Experts of a small language model.
Size: 12 layers, vocabulary 8192.
Experts: 256 experts in each of 6 layers, 48 quick GELU neurons an expert, a sigmoid router, a shared expert of 128 neurons.
Training: a variant of SOAP for the experts, 6522 steps.
Below are experts of layer 7 (counted from 0) of a mixture-of-experts language model. Rows are named router (the router's row for the expert), up (a neuron's input weights, with its number) and show model dimensions 0-127. Each number is 500 + 25 x the weight over its row's rms, rounded and kept within 0 to 999. Numbers have three digits each.
Before each expert's rows: "gets" lists some tokens that make up at least twice as much of what it gets as of all text. This comes from a sample of Wikipedia text that the model never trained on. Tokens count by the router's weight.

# expert 83
gets: "0", "9", " on", " (", " A", " p"
router:489470503526513485483528489470531524477521472475493480485530520484476486520532526468501475524523523499539507521529485537530530484496483519509503479526471515549528531530492491530486529474521512529528525490526533478521529474481536471529498527460479462489473501551522530477541459526500531515517533471534470529482476527489468469459493476533467474477467486509508532521485525531520518484473
up0:485486473543533554510518516501495531536498527493479512499531523437487514506470487517507531477478482500488525466451500531490491496515474537498504536463515532507461500489517510472487474562541483485504495492478502484476527448495506564462512488504528545527468531496503479482539510472494483524553488509541492505496494503461495531483508537503497470462515460476511505490468515534484494521516
up1:505552480453512534463512487484487496526524502511488545487520517498482516531482548537485482522509428481516486506494525539531473560522489554550479487496541535500513498467541487458506494550478537516513513487512522484507470483512524484479520490502476514526483507520474553487461529500482484489516506536488499481522491498484512526479490477529509467463505495481482508530481509445501483495483
up2:512492509477467503498450435524507524526535469508506508463498509498540486486495487495468467477477491499468489510461512483518556511485505521498516493452563544498527506473490472506486489497497525513491512511505503534536468498532443548495518457526510498494566513528535529511495522488501536519475506515500523512508512466478564512517501497442459496503486486499510487539503526491473495502524
up3:431491459531480478505467532506512523505518506526528498512489525477511507494484506472513531536468493504496529520478550501487501517501510507457489526476533518483497457517502494521495459495504477495467487488444501498469504521521461500502513508557557529480504527547489476518516532535532498457505491507495480461467458468458522492465522523554504461465486478498488497518476532480514469486502
up4:474496467508546545509507541510488466466469462493497511500499468511475521512521487509489492527485481444532498445469500467503496509520522544500516525483540475478499504427477485473548494497480540504474529518452548513518482489499465464494489499498491528474541485517514526522509547472455450497487491521460500494489506491506452473501524476489509482535477516484521522526503500477484491521493
up5:486479502506511467483488482464493498495505509506505518500504458523486513504516501499537528521487449485491484484459533488515556491470533490481476526515526501482491473478494497509453536485485520482473580478531503464469528500454515515515481512506454517480456473465467488475484475503492510493508457455493506472549497487449523479517517500490536465506518491471496454578500490481516503495506
up6:520493502479495504524515509557455538556509500489531516505493484504529490460522490513492505510509512449490510492538460479508505503502485517492494512508496497470510548470437482480479490517486475472531506530452483455508457491520527486494503457553505539472490487493516542499484515500547504512520476461537558469523479480510554509543496516523519494440500500492481473510492517516482482479500

# expert 125
gets: "2", " in", "7", ")", "ed", "6"
router:490470504528525489488530489470529529476514491478498489501529521489477487520527526466498474522522524509550523520529486534530530485487482509509498479518470514529529530533499489533489528477523516532528519489534529479523531475490533476525508528457480465489486498560513534478540442527491533512523543472540469529486476537495467470466498480519468479476467487514514529527491524534513523487474
up0:510492484501546505518501455502475524539506510575492495497505481523506511450523486513503468530490507505529516487474453517483479518506474495508458515498550529543545484523494485456460501518472507493465459526502509481502475505498508492534439509563480519489526474454491505498499546519500508486507507489506537494562476490463500468513514521488490528528457517488484457515517483474508510490486
up1:483557488486513485525454479494532477471460475505497496496482498446483487490482482530492485513480514537523517479534472508466546467501514526469485507492491537442469535466516461552493509517455495470490488497480482527491495514517527531472464495467455506497480518461495538535495468505492540471477521472518510480484504479480534528517459492495505517514535498537473469472486472497462514517519
up2:523484560493534467531490521486494518506525462551479500514549521500525454479497486517490507497503486442474521478487530508520537465527526523470439499495540474500499492487475513526499518492485472475492558498530499487496468509485529494539517477497539464529514476520500501497515535459509498536514437503534503490518546475488541521483497525484479522498526495496472507533513470475514493462506
up3:488505484490539503506490472520512509475479494470506489485501515503492480457489486505461516482496534520505487456487486504457503513452501457500469501462510499532461433502523463519545503582487499501505513509505490507474511518493536514488461482486512516487511481524504502502556505489494503500499506475500467503483521507503546449509516542504427459509513459501491516494519454429469490499521
up4:501503544523550529516502501514477469525508514507495538505489517528514502473489488459522531511515521498497520503513483498480512502520547487510484462487530477514503462510479550521456527468508502539521519486496475485488497488456542505509488464525506559477482520455459471550485489502539503526514466512486506459497470470468561497532481488472467482526522510482473495523496493541469500511561
up5:502535534474490519523505459479484473457496530486524516492518490488507494503461503473481496490539478555501551472491502508471509502464505475438460565494506484492525488473553532518497508501537501522513497521495496506522505520459484514531506469494501522518557490487507494488522489487529486518484491548521500552465494464501568458506467481465503480459518531502494497514485496551487520504501
up6:508491522490497507550482507539471504506498548487470494496514503514483514498495527535503494512496495525483525481502510491494528482542497575504486474566500506535490518451511523511498545504479493495509487509489499550542508493451538478497473536481495522485465508478512490514517459519469505487476496494498504468532503486516565500558528534489533492542538512507477454538541531486475484478477

# expert 200
gets: " of", "-", " and", " is", " not", " has"
router:488459504534522494476531495480537526475533504468487488524536525497471474516539529456506466524522530497528520512539499532533523471506477509505500476517451514520539530545500478520482516481514514536540521488519544480508541482497530465532483527478481456487493521518487548475524487514490530506525521466522479536473479534505460501480495479500474504472477487507497538514482526551509525473475
up0:558482493507485483511526523469525500506523512500484488515465518571485493486534496522493521521495519479494506520522536510474505511457545506541486512495543506481457477536496521497474509503495491489505534521503489563455490500492531539500491519508468532471521512513473485518593487516492507505538456501476481467498508470531515498513491507474435511493495531542464532477480481503507506493493
up1:516507507503513511501463512512474513474497521498540491550483485556493522489504509475480537521487477480522498534465533522480525481512481504532528527536505494489464551498470533519513535521487461450484432535491520486473514473461463480545483499490513475517517490482473506554509453467473467528514546504527512510509463506494526484489531489510508457530484473491533499509524497542491494480503
up2:505522522470504521500537470519490522521485491524503476477484468502494479550438480504539484550529489515465473503476526518498450473500484493498510492467487518500498471471512519485506473489478495501480521482501542509482457454489502588524477443459532484541453508512491479516525520483524458501512459516515509499503509483451479456527463530516535493509499481505497512508506489492492520473518
up3:507507518515466489522485537500487480563482491494513495492474510515500515518510521506515474443500541484491467503489528518472491449498496479498493484492486542454499501540485486493520509523475511464471522508511532496451512495552493497517507469525453479503490451457488489561493488507506497469523509515546491461464505493508530531494503457515490468520509528519485507477527530535537521580489
up4:498515481463543466457451526477496520484494534492542498470511478471540492510458479497486465488476478503516506513482492481493538460506513512505509481491555510516493537510488488505521518486524456501426473489514503511501488530444473467477510501481490476480492490540487519499440497514531502429488508517485552520522472532486487516514479504519475482457513502551478481487473489489515525499493
up5:506501476467484537490502473504515499510536508476473531492534537484519498459517497489494491471524507520496516495517492520521519526478512452516520494523537504481562487484501528514485467524494514490531465502508487520533486454542501528466499496504456477450508471514501480531490561494459551510499555496533535518530505495504511553507479521491519484556480474448492502511520462528472494497461
up6:513520517519497459552441475486530534522490498444544505470514487537521487459515499496524532493526511486464431484475490477507474506540541499505495532529507513501487505499538539469511551497526477510497495504499513470515507512541521512489497482496492506510507504438504491491502519479481506536479505525496515503543469476519521504526504488484467466447540556452479507510507526508503476472488

# expert 168
gets: ".", " |", "\n", " of", ",", "|"
router:483468510526510485510532489474533529465518508469500482496519516478477485511531530461490472517512520508549526538530488523525521480510475500513497479523460506517533532535494498522486520488518517536534509485508533484529533465503530478518507528470484459490496500559527528467529461507486522510519536473560460535484468524487464489463488473515454482479462484508518535529497523537505519487475
up0:536548498482463467497499465491499494474504506523493514501505513491503513486484476484523486557504516493508527517472484498476513504484511503508539557516533483513510547542479487543495479518488490537470472460498465507471459490487511522525495492478437523546523461531499473507533533519513513476541505545477499487536493497525464521503461487486495506460457459525564505489507527534478501505518
up1:469519480488490495521508490469515465470462523481503525485483487506479478477524442491491467519499485505518502527458506504444498500489497524493501498574501509505480473480514519455478504447462513505510476476500473499473500515550544529493527495519462536531506451513500506473463528463509491516496525510533522513532508473561510506534495479512500505513483511537509482476521518484436530487547
up2:481492510496540490511526457490479508484494497515489472522470511520481515494530495516494479475491463498559496548467501455473514504507499511578524540513544478499479548510475509531532514520499474491494478468487475479482511506500515526487569512479553524484475500460499516498514491503485481486501496551531488489495475515512462487446500527493532488455545465523496493488471515448517483489480
up3:488489533568499521528524497550483469480536517459512489516505508451496547471493491509469494515463487506509467481486519479507499514466503501507481531520567505473486498523475481558496472473500449522480454530504492479540465505536489518522492484536481470519506486515509527479527480491507465509484505447533493516533512448485495513522516527519517526537498529542493503521522477488472502509518
up4:495552491504492496495523490510462510469465497524491491484450528479522507495506422505499528510541492483453489497500549527510494484489543529478500514521480498499482542487515525516525494491482430498532493505485483512483481469535479503450498501498481518512513502535521541511505459508507530497512482513503566503475488519538502523497509502440519473486508464497497486510493487441447469458507
up5:502543539511516524521468469482515530464516493536535507505480498543497512512518443447477533546481477503538501470477519484467470501501475455477556517528491523500490558472517475510509464477503471500447463482495511491518473474535478474485529485529482511493502523489483481504512509476491460515531475532475489473529519505526460509486506520480484488499520525514519468481504509497489457465462
up6:500529508481515477570530475529554523553489474493501478498437481504485511505479473511488509519526515466500511532486553514509474480515472483522527527515525527465486526455486503488546508502440463495488487541452446535479489522478498458495519520480486502466509513524502501512488472551530506492455460477511526492515502514465526516505491510488473506481498524514479486477504518515496472496484

# expert 212
gets: " he", "'", " He", " in", " to", " and"
router:488457500533523499485537497476540524478533506473482490517540531497478482519535535460495464532530530501532532517539486523537521474517478515511501472510452512531537535537503479530484521477516511535539525493521536480528536480503530469531485530481485461493491515509492544476528488528498537512533520464523476534471484536500464498476498480502479499472477480504499533516495528541508523473476
up0:482497511530495492551508508452465499531517476521514509434498495464509483506532521541552506468477541491539518518468488514472521507456480487469513528491515501515516488461495507524463503457477517466468502522494493532486504506483500514472445479483520477494497535504477470480505501505521523497476486549493506464523514450527514504522493448520481515512512559495507512541476459505549496521519
up1:543521534529504515552442512486514461505494484518511474513504484514519472485511503508530504469499476512531520519523479458487498505501498530506424494525562501451490497498498513494532489524434492462496469481569481490485463534524489508474467465501506515479498484513500533490538526481496520474492537479506512499502505477524508446468516532485495525524481520505506499493491510506464492549532
up2:548534549505502485470484488501485511503501531497525492465465507518517523512458486507513521508522493518451474508492493494522524526463536488492496507490533457485509472503502517487479485509462528476521488484476491481483516464513492524479525452514530443451518494495515437519499520473515476504481497477463495559474496548512531514504508507470459489505499535494497447481488437473532459523518
up3:525523531535534529536497545503468491509502514513508504490494441488505508495472476540470502507530489506541507466456479495474467513488491512485492511506566535478505461454471532508511477482509495524505523484526524529470514481463478517530497448525485521473494476565516510506522540527467516526502457534519489517495533487510537451494486484468498505499477510514507462479541465504495488528514
up4:484531507484506524475456501525520489454483521455527498476464505495505513472488514526501479492531479465492530491506455498508520494483526496461492526504518485530478505524491538474506524464541504502491499483521471472555514512523495463485463513500457493483457442571523504480471534521506483499491525478536530453507510497512551496482500558506525470513527502520513461499502512475505456510472
up5:511490498523497506526465477522530478509506523505465498517544506497480543523530481541492547528457503437490520548470484508497505526501558496489511513500519532508537543423547474490464474532488516532497469499508457495503509511491465530537529480505472466496540555497500485526494498487532491480512460497534516511522497519516507498489489503541495469518503494520488488536501501480459489486517
up6:527536516494546535547516539459496471501496517486505543499480531453480497471505542584493510478499481507517450495514482510498477496515492473525504455514549488487516506533495483511492479485487498503480458497511474492512476514506533530478532511483497505554511498501569485506498507478539447535495483510510510451481500494446498483466503537500495494506502462496504511458502494499536505486467

# expert 213
gets: "\n", ",", " and", " of", " He", " in"
router:487460504533521497488535495476540525476527503474487492512538531498484481512543536452503472535529530503531529513539486526538524476515473520506495469509454519524542539539501482533483527488513514537538525492518538480522535479502527474526488535478483457495493516509498547471523487524497535510531518465525473535479479531502462504478501476503478496473478481505495534519494526548505522480480
up0:519517534531505490499479460474521502465507525505510502503479506505464495486494438467516455513469509490520480522500480527486525479481525510496487565485517491495509424464478481443532515509488494510492506510477495496537462525476476512530439500528512494478533521447516530493481510519513482506495444514537461455505492551537540489522537510516487498496509506474508519510489484477501501499536
up1:488552500440506514518480471509465499550496518470539468492484515502505496522519478458513456478460514495444467511521465434531527509496511527465499506518536453467468529488495494499482506510501496520509439479508513509538456494492491498477462520502487491491513495550448507523541464515511480483522510534492493494533500450552499505540508514503515472494512480500503488480504503501499476512500
up2:515554554489472493532465517458473512487504520472515496504511487499487493527457490499529529541503482468516532516481481560497521500500509508504469485490540482508482507526539486491479527484475501528509517513523496496455506515524503479516545460511507536473475493496487507513494456495481537505489496565506537488480553534523519494500496482504519473513485497535558529463504519488477536539562
up3:495501503550489483488516478508485493507474518546455518521513498475511545504482467457514493511512514507504480496459519501501506558499487516489494538498513538450511473534492474501486500521525519474492493511482494502473503475496517502509519476439467504525435517497523460542505478509482489472492478519604512461515494545449493480498513473495526524513506479511498467525454520501494488520516
up4:504515466472494490471512522545577504498557491551518478503491500476497534532487500513518490485479505537503475495516521502517531503515556481512482450503540496518518521514557455492522483507497505477491495486477462507524513532490473505503486500546514511477511475494510480516539498520516490492470533465515520521489517501596505502501524481451463511485530473532492521510514473528487519520497
up5:491580500478509506506525500502510521498504511526463522484505504516487523475531510500463502484530501520520520549492496483492504493507509493483477521518538497493539439485506469477483419467480486540501535464501492518485512511506520486541488439475506506509516558525525525532460462460544534517460521503495513470536503511499504486489481527493500497475464506504477530520522492508498501463546
up6:496523469484481491531522459515461500516484487549539499476499473516483492513514438500511505518496536502480518476506477457483465526527467481463493468454523509524475522472558484476527494511466496511483459477505498517566503482515511447473477505479476518543505533446464506496492518519483477506475531512492508459527548507511499493500526514517502468529518494462514475523514499457485475491511

# expert 129
gets: " |", ",", ":", ")", ";", "°"
router:488470507527521486486528494467529528478507494477499482492526521489475488519527526469498477521523525497549524520528490539531528485497482506503508479524470517531529527534498491530488530481523515534527512494520530481524528476493535474524507526464477462485493506550511533479542436521493534512519544472539467530486476529488467471458495476520464483477463474508514531538487523535525523486475
up0:525560487475502514487489537497457499517474483529509477534527529476499501537519465505488523484493517496479492501527483483497497435504558483496523496488498464532491544519545499445513523515511460503503450515495547517507475511538550492480483527507467506488476515492502495479482490513438495526509518525479516469471506511506524534485478548493444486541499495529540491497515463509493510471495
up1:513508552488487489500501506507483483483513491505504502499486467454473520511515519553497489491499515478521489478516510500470507465506484511517478516504557513501470496526497522448544472488500522507496484534508448491499470473502457479460490542490471505500474440525522492473505516505550467474470535536530537474521509506519501546478531466492454472527482512493476461518483494462510492556553
up2:504494463461493521499476519529480463507471512495476510532524521479468472478502510494503504473553470503513513453480539514498512511503489522463472521497526501527533500489531494521528496538528535486465497554467490503505533504501522456517493485490558502495484442479538472508483469447511536495495487519532482486513500520515532537505505497479533481536506471462431494515474524461463499510482
up3:493504510520529464460513497513506499525503510481487513513471528524481540553471516467519579447501488479472498497481559501514481475489512488452497533482526490535452504515501490494508511528554474490481518521505546468525488511534500491447531502507489475481505529511470473509507497501505479509532489495526509472537510486513522555488433507536494488502491510490498483485556500485500466528481
up4:490514531435510526476503545505541435526485528516551521469487508501497513520435494499496486480492485466529508529510522490538525490480493503498479556517498496531484514518526508469525489490515494487493512491513534468460483512500453549490505474498514456497482525524510539522507522476466478524480540511498535492510507461527512494525501463490547488495493466499530474523494536496535456519524
up5:524510491479526507491536523584533483490476508497483505438512519442524443482493479522522517480506471503520481489483476506519522558464505460477500487504501493491534524481479500441525500524493480474478484512525458478470517524514502523476524492510544513514464489534549532531498467539546493541500523506496488517488476506497487507537518466511513531514515508540505479492493472487487486519496
up6:527508495532547472505495505477487507503485535502499485519488489490505484482501495499491528521537521466535516537504526473514501507513489509514497524450535469472495482509542497492539488519506493553542527534484508507520519490519487539462481450508527490505530477482534487527538510487470542545493486493526486437533518481454532503499536499553482511541487466500450475460461490494466521478500

# expert 209
gets: " as", " and", " to", "re", " made", " re"
router:492461497529520487472532495486536521469520508477481490515538524500458468521530534462492468525539540503522531510538480515534519475522482525512502479517456514531539533535500473531488524475514517539536526495523536478531532473499528466531472526479475458485487515512490539478524492529494537512527518462515482537468481532506465511483501480502475489469481479507494538517485527537499527481482
up0:562529497470487546503483503464524489468458487479454491508481517483494502450501506510524524482500489519508463507523512502483506515498512520484537519519528464478496492442519504506469506501521471516496462517533476452517481454530481541465469537520476525484477501529513489494506482482534472525478496538543523494497542516490506519505462502487477463471473546528502486503538519525454468530526
up1:510552507464526502476481497482490489520482469495546509486486459545494496504528490537537484497528510559474495517465495499486477482490530543495497438521493470493474474509503493501421506484536487499462474497530473465507470441494501485475523493511447500509514540492518512469471479466479443501490470502487473484487517512499506493507508505493536536514512460478469511462477504492491508460499
up2:477513503499524487480477456514520489489516515464515449490508520495518535509458456499545489506540485515493489516507512488477480557499499534490477540514566500512495489441497513495507483515524472516545522479505473491521446501541527528495520499485502501512511500494496479470461460504543506517466503552488512525502470558441505502511541488443492451501480501519490497493509525489482524499510
up3:513495494490544513494470519473532510545476481510465492498458506512505512539501474485486501512474504515514494432504525506520566538481477533523453489508530455514485521484495538524516525530522523528512527469471507505494495499469459493462543507515507564499530513511524455508468467492526461523515498489489550498482502528511501507515540548495526499494543513508503473487504489459470480510521
up4:501515504481510544523514464513537498504497491514505501479470461501496485506480508526540491478558479497541556522482501490487483509449520513492538529529463491515519468509494522494523510523484513503485473493465462502484537492528516489470483508491520530476452494520498517487481521539535517535511460535460560458512479472533496490473501501463512488496510529574519496475511484483446489530524
up5:551511508487438522474493507484536511478486470496512488490513525479494507451509451509517528490519467497489450495485531496516490529500474502448513501510500514514523523528497525491531535543487479480459506520485461532514490473484417493521508514510471489553480497538495498508442485476497485556504492452525477494494466478502496496486533524467518512498465496465494473520520468490529490523505
up6:499483517501485552549477474469492484491520514490455450483512478506566502473468482537464512503531516507518518483482450476545477486524504545519477532484523500526519524432500495488497477503499529490502456505501469491480543521515509558492497514526496508522500512542438511488522492505510485527515473491492503485521521513492473483522530538547539491510488484512482511487532540513521515514468

# expert 211
gets: " and", " to", " he", ",", " or", " they"
router:480465496525523489466527473482526519467520503472483480519534524503459469516528531466484469519522536495532538507534487526528515458521471522504504478508457515523531531531500460520476522475518526532541522502517539474541538476505525463522471528488473474492483529508498549466532490517488534510531517474507482533481488525486464509483490474493480496460485475517504535509472523543489524478477
up1:508554516524491525479512508503497496485509488491506500546476507508535476498486521527481491456508489513519534458502437496433493497449447515491520551530506497481486498473525484492430459526505480491520537494513476475496471495521480500524441523542495521567470505479488519513493500513497514483469553497544519486523512478517505532484493503486486505500528494526485495506494466504523521517535
up2:477482508468507508517499474531485499514491463522543515533469504473525495520481485518473522516500470483498489437515441478468519557481507470508499527463507523518521486453475509481497501470501479505530497497496484492497517493489453456490536465510526500538466472533481526508475494488554526490528477527488482506471485525507507493471509521485476547515541503459519445534467518479503451524523
up3:537516538555501523473496478532497499529540485469482468492502482473537473466477519539503491512508497483493485510516527491520468482482512476509483492461508512521464521515500506466491511469496525445465559477504486480529467496449534509448470492510457551469494526485499495469498494507514508501515497511482515517517488479501483457540487469540523540495526539552524509521535467510484474522478
up4:541495500485524521451490509486544480487481474544500497531498512472473480494496517520501514514485488487492549510495503528464551460513432492514525495480518481501486478472474494521490464471498504510503494478515470506503463510532521464513469551494494538513476483489523504490492486496449481508510494451500511443491478495508528514466496493493495546520498459527499468555512497477466456567535
up5:524517482488496504486438470479489508504518498554469468499498517499493495505531513561465549529517519496509482480483513489466477516511503476488542481469504477458505497477501502509525478495548482485542495481492481521528487501518458465510483488480458525474535489504506503477514510498497464481495599486482496528525461562436514514496490493485517515510498462515462514464505509513507492501481
up6:515501471486486479540500478512500443472525479534519533564498535506478512487504505506501505512552456527518502507493483552499508483493513472580537522491471547457488528477502496472482468496526493484501505486510523481506497487478487499449493483496497515481504486489481487471507498468494466516514487487517487458524478498484543462509539523505538520532540456507518456534485517535532491473535
up7:469496464502507519491512544506461458427490492500512478471508509504502486475522482482492540531508489508499506518497513476525486512500461493554495524487515437520485499508491517515524474511484525482478500508512482503516524515466546504536484482541462526455512514461537499476518471506459498522473522485480503518509587511518503508522490520472480440518487487513502498531557487524490463487477

# expert 80
gets: "0", "9", " (", " in", "6", " on"
router:486469507528516488481530488472531524474520475476496484492528519482479482519530527465500474527522530502541503524529485535530531485494479514505498479528469516548530531532495490532487526481525512531530524491533532481525531474480528475528493528464478461487475505541521535477542463527494532508521533472535469531483473536491465475464493477530467482477467488508507533523487526531524520483474
up0:492457484505509482490494491453491533564457479528521508485496463502498529509523491500508532491506484520538482493486531466466520480477524488498510522485550487521504510485488435494550526516481459481500526504454483490516513514521528497558516515494501499492471479488546550507487484455484526489510499520521503487513439523493549498512457485476482468478496460509531499509511507510482507446463
up1:513497494474456519504515450515521496464432506504521514451480506509479495443470451521496512532472502503518496481487505488530508514513487445493515462489554501481504509466493483483481480472463509481441538514499491506492560498505509452524480550478531489476487524517515474496507488493497479497474481527501501484487491435512487481488524479525520470493493511544510516478524471445494528504522
up2:519454537447491507523509495477465532498519481543479528517499498500525468489454480519487467524503498464465511528501508515511516502490483465479497483501523516513477509506489524493534515497529464432460518451501512485439479496488503449527460495514447517521488548486503520530456504516520507510476509520468506468509508509481535525526502479523506483510496531483447484516504543499459499483458
up3:490517447489458585506483515492525485478454472494538506537474511468491508510499469510508534485512505488497515512504502517470506528514507497530434539478519503498485542458513573494522511522488504468470514476505493456524513514494548515493514483499514514506494483500517510490481510527471532489484457516508507531466458468503496554492545535481524475529529516509500489466482532498492519494532
up4:461536506475505485494515470492504478533484491505478456487540488501485508486482456530477504490469482541479527501471449517491469512502525480478491539479515513458493500468489477513456512471525515490483489500504469485503502556475493562493534508522514507475476481508486485487501489464486514464492518471532538567481558493543539528498540480512497486528515484479491467494543480495442493508488
up5:500476537476502519506481527521509461521521529460520480488466505510495542467448446515485524519507516488488500467464481537516485485476496441499477508471553527480522529493514506493499521488529482522471506506529499498501504499516457492511530525511496571520499494501463583553491476494469493492496521500463486497515521464547504499512508526508506516508492517546491499459487479502545513533505
up6:511506498490503518516476483474475486466480514478464470467478453529533498531506487554499501475494492487508526527443533497452513484474488527516460491507535534495498553499501480526491475451524477483483531455492477480435524507526481471459469450494503554515519473485514513488474488495495544505484505453493512478528476471529506519547519505507502499507470469535488475523485479519510501488501

# expert 216
gets: " to", " of", "y", "ar", "to", "ri"
router:490458500534526499482537495485542521483533506474480496520541532496479487521539534456496472532525536504531534514538487525533522475517478517503498474512450515527534529543504475533486521477514514538538526493525535482527538479500531469528483530480481460495487515509493546475529490529492538506533518463520475536474485529503465504477497480498481501472477484509494533516490525542508525475480
up0:510509504459504501541489509488485460498510495508532478500508480503528510491551487541460474526447514496516517490497501516502511506492508518508519519511538472445501493504513530475473502482504481467486511480505499554496479488489527475526540490513494526507508546537468439474466453464516491515522506521482527430481473534476532501525496481543547497535511486502458501486542478518475456471490
up1:512519490494464504477498518497464510486498486495519510478517458488514485479466531499478508527488516487502493455509494510541515468494474509496506508497519491543491516483434483493528486492508444520485476500533461532513528494507515548497479498500528508536482504473519470492439483469543499495449508473508521478535520483433512510497509474510575521513515458473505504454446500495549510514476
up2:519459554488521530515469524466494478489509479528507496511489483532545484498511492510469521486529539512477501511504525565493505474478494511471507510509531496527483440450494525526504526484442530498480471505514462474482504477522466492494536478514468545521494483467494474505474475499507472517545481550470459525507507523496501463530492496505538565474489487486490506504465464493481482518493
up3:524569494554517538520491511548539485476498510466496468493483519482464517493516489519473470502513511492511511530456514485492521506525518542511479464533516546472493492509525499497541430468515537480478496436519510486504493511488474502476473541524481526553555502496455517497535502505522496546516520488479508480511509480497517510513496511479487447502518469468523493525509508525488508499499
up4:486510515467535503535442502493470489527531499480540480475508487534510537450506497538508542451568539474524475526484502496504498525449523513505499536486489488520493466459473539464519503517511495491492496509532491507462527513519487467460487495467532499499496499435507485505513537542482482555503484486491552512475484498528499523491502506492489480545517476527495528529505523482479501496503
up5:490465467475482539497454504449493491467486529488498435505500470491472522488517505495522540483467508542508481476442487523480505513485486484484544524521526498535513485516501501496505479470437462468518492489508487475478466455497501477447483520530507472492468464542511511465511472510451477459468494516516496519490515514503527535531482520497485508452465499494517520503517473522489539509494
up6:494507451518504513557547534502468527539482459537470510493451503494501510508519504471467520522504506473518489499469521495522526496461484465529471541487539486472491519483485524506525517489532498496446525527488537478472498450492477514506507483526550538462495461469519514479519511540494484443480498490523478479501510477486522487464463485505538476500503531505487484460515506465541500510504

# expert 164
gets: ",", " and", ".", "\n", ")", "\""
router:484468507526507494498531499489531519477529496477496482485529519497476484511536529464499477515514521502558523524531486526535531492500478500499498477520463515540535535531496497531492517486516526532530526494527536494530535476483525469525488526457478457482508505539532536476534475522485526514516550467531468535485472536485463485449497474519464490479472476523521527525495524537511523486479
up0:539521512464496506492485510481486512516565528509519503498509496509468550506534468509482489496466503484458476483470526468473495485529482482521497523545517484519504492497534499498546496486495518460463551499524499500527516472493507519518466548489497508425508507450501503452456456523537520475516482487510496474518513514483501497494552499510484550515497525492475534518518447510499479517463
up1:480491496502501505531485524489491509505465489537528503482511500500519512481483509526486503478465546502513527534514536475455481524498469486480513528510504537534495543500513515476515482515499511479505491519497496534510471508496484510524560533427488532514476436451528515531498517498504526511465535512488545520471538476507525529493469513476544535505541526475537483530508502536461515548483
up2:501490545497536502483532495504490494507511540550494438470524476505522506535551464494484515537484484510526581513515487506515479473508491476543473502470570497477514505501512476448500504515505520508552471523487509533478471512501505521482500499479472505488522461494511472463493541473501500528526489482472507458503462498485505476499491524489477477521510458503500498485515522453463532485469
up3:483477524494532512507523525524492525522539501520530501477508535492488509520504522557526482525483481451476500517520517519464495520526544513484528487526512547522501566466457531498553449518500507493503481515463478458478452518499486528486510497518468504510488517457467526504520504487521499487477510518533519458458517495528498533505519513508541488477525559490537461489492480503495487522524
up4:509512519511552509555464514533505494456505482458479511458528472489472534500485483548492508502474516485449498508510503480464432515507518532504489497544488499487478505456485492480485472506489470521468502522473499505500509528492490478524503481491489518491518492484541466524485533494484472499493506504466533512553492504534484476503479504518517503581541493519544515505443502540533472497499
up5:524503519507500554499502525498470519494471485523486508488527514528482524526476439529519480509526514498496497508498526484499490477474538503495494492453520535489509439446523482515521520514493514500468484552532496502504497523506519483504517460482511542459532505473493542507496512469493473532507491467507544530486473463513506500483472528490442511532542540531532475542523499505507535497565
up6:530502489479424480504530506466479486500456484496507493559500516490505471497469472493515485483519519492544476543502478459498482506497468522548551558511542540501529538504498505523467529503494532496504514467501486537522485470478490472491520514495544452503533494524469547513497500490494496525481514473481509460492456470494517527487483500478537533510528471495497500490505464484497518530463

# expert 128
gets: " |", ")", "3", "7", "8", "ed"
router:489470508526517489491529494471531527474512498479499487494530517489477487519528526467501477520527520498551520526528485534529524486497482509504506480522471514541529530531496491529490528482525517531527524491529530483524531477484537475526502525457479460486483502561514533477536446522491536510524546473537472531483477541500468477463492477522468478477463484512514531528490523532520522485469
up0:503527510501520501524459508526475535504539504476488516507497489546441488477544510533474479545539528526475493496541472459517518500481478474493455549499539470531538471512503574499516461507513482545524456494494491475536481516524472495468538487498514471490513497502500502530486510464483520488480514487511506481522517463494527493488541454470525506505505517542517499515525481516487479505481
up1:512528463520501513512503517524484448446505473461454494511528455525487489524497477541488512499534511491472498517493488512482524511483525494504484522467520474523474501469482464469479483479465510513456486496518477492510475509525488502533516516502510528506513490486520501506498507563525507467493555580505481508518528522544496489520512525484478451525447508505482515536533507523476440491475
up2:491528507474521506548509507497461503490526521518468520531488484520483507480509493519516538500522538467508510512539508534510513522494496478522503543488557488516486484511495520507487486484505519545495510485501412474509490493528535464434504480513458546491489526503496497466521525476515489481472473528524511496548539490507516527463428507491519461473510549479474500486508496478472481493479
up3:516521512536504528431468490439477524543490546485522520539518536476522526515571480540500491461511514513509522500489512494473503486519519515506514534477499520522462513465498523496484498469509477447488509502519498516479477464518521496459504557498459500521509508495494511530486503493477498451494493494565484478500523517453518502519481489490513519488484528522507525493474505503531497540451
up4:531514489485493506498454526504442498512519491513487510518506481498553494486473519504525471451501514544459512502493521541515504479502508493485471484530487484508507516495527472505482486488542486534491558526501463441550429498523540509485485479524520509536487446523523484487474487529495498496508477498499553475479524481515495513509488497489513504515540507536501474552445490503456530493498
up5:505544522513498485491496499463475515460508486499430514476457515491539503488533516519460551506499483470495487519472507485515497536480502506483459532512479509463501446481513507488491500512467507509520531507503481510523473518497553536464508544469513506480502515516518500520539505508492510549450493504524473546480496550537524513536540535488489491489544485524472494484508459466523462481503
up6:500491494465473480531469513481470522500502518520463495521476491473506536532503500478472535480475498479507541497474488500515522480472486527501560513501518528500510529449491522501483446499498480522518523516468497491410470546486494488525477469501520466482519547531474500502521493502478501457514488510524430505549510468483475493483521513466545493477493531498486466521530499501522476485499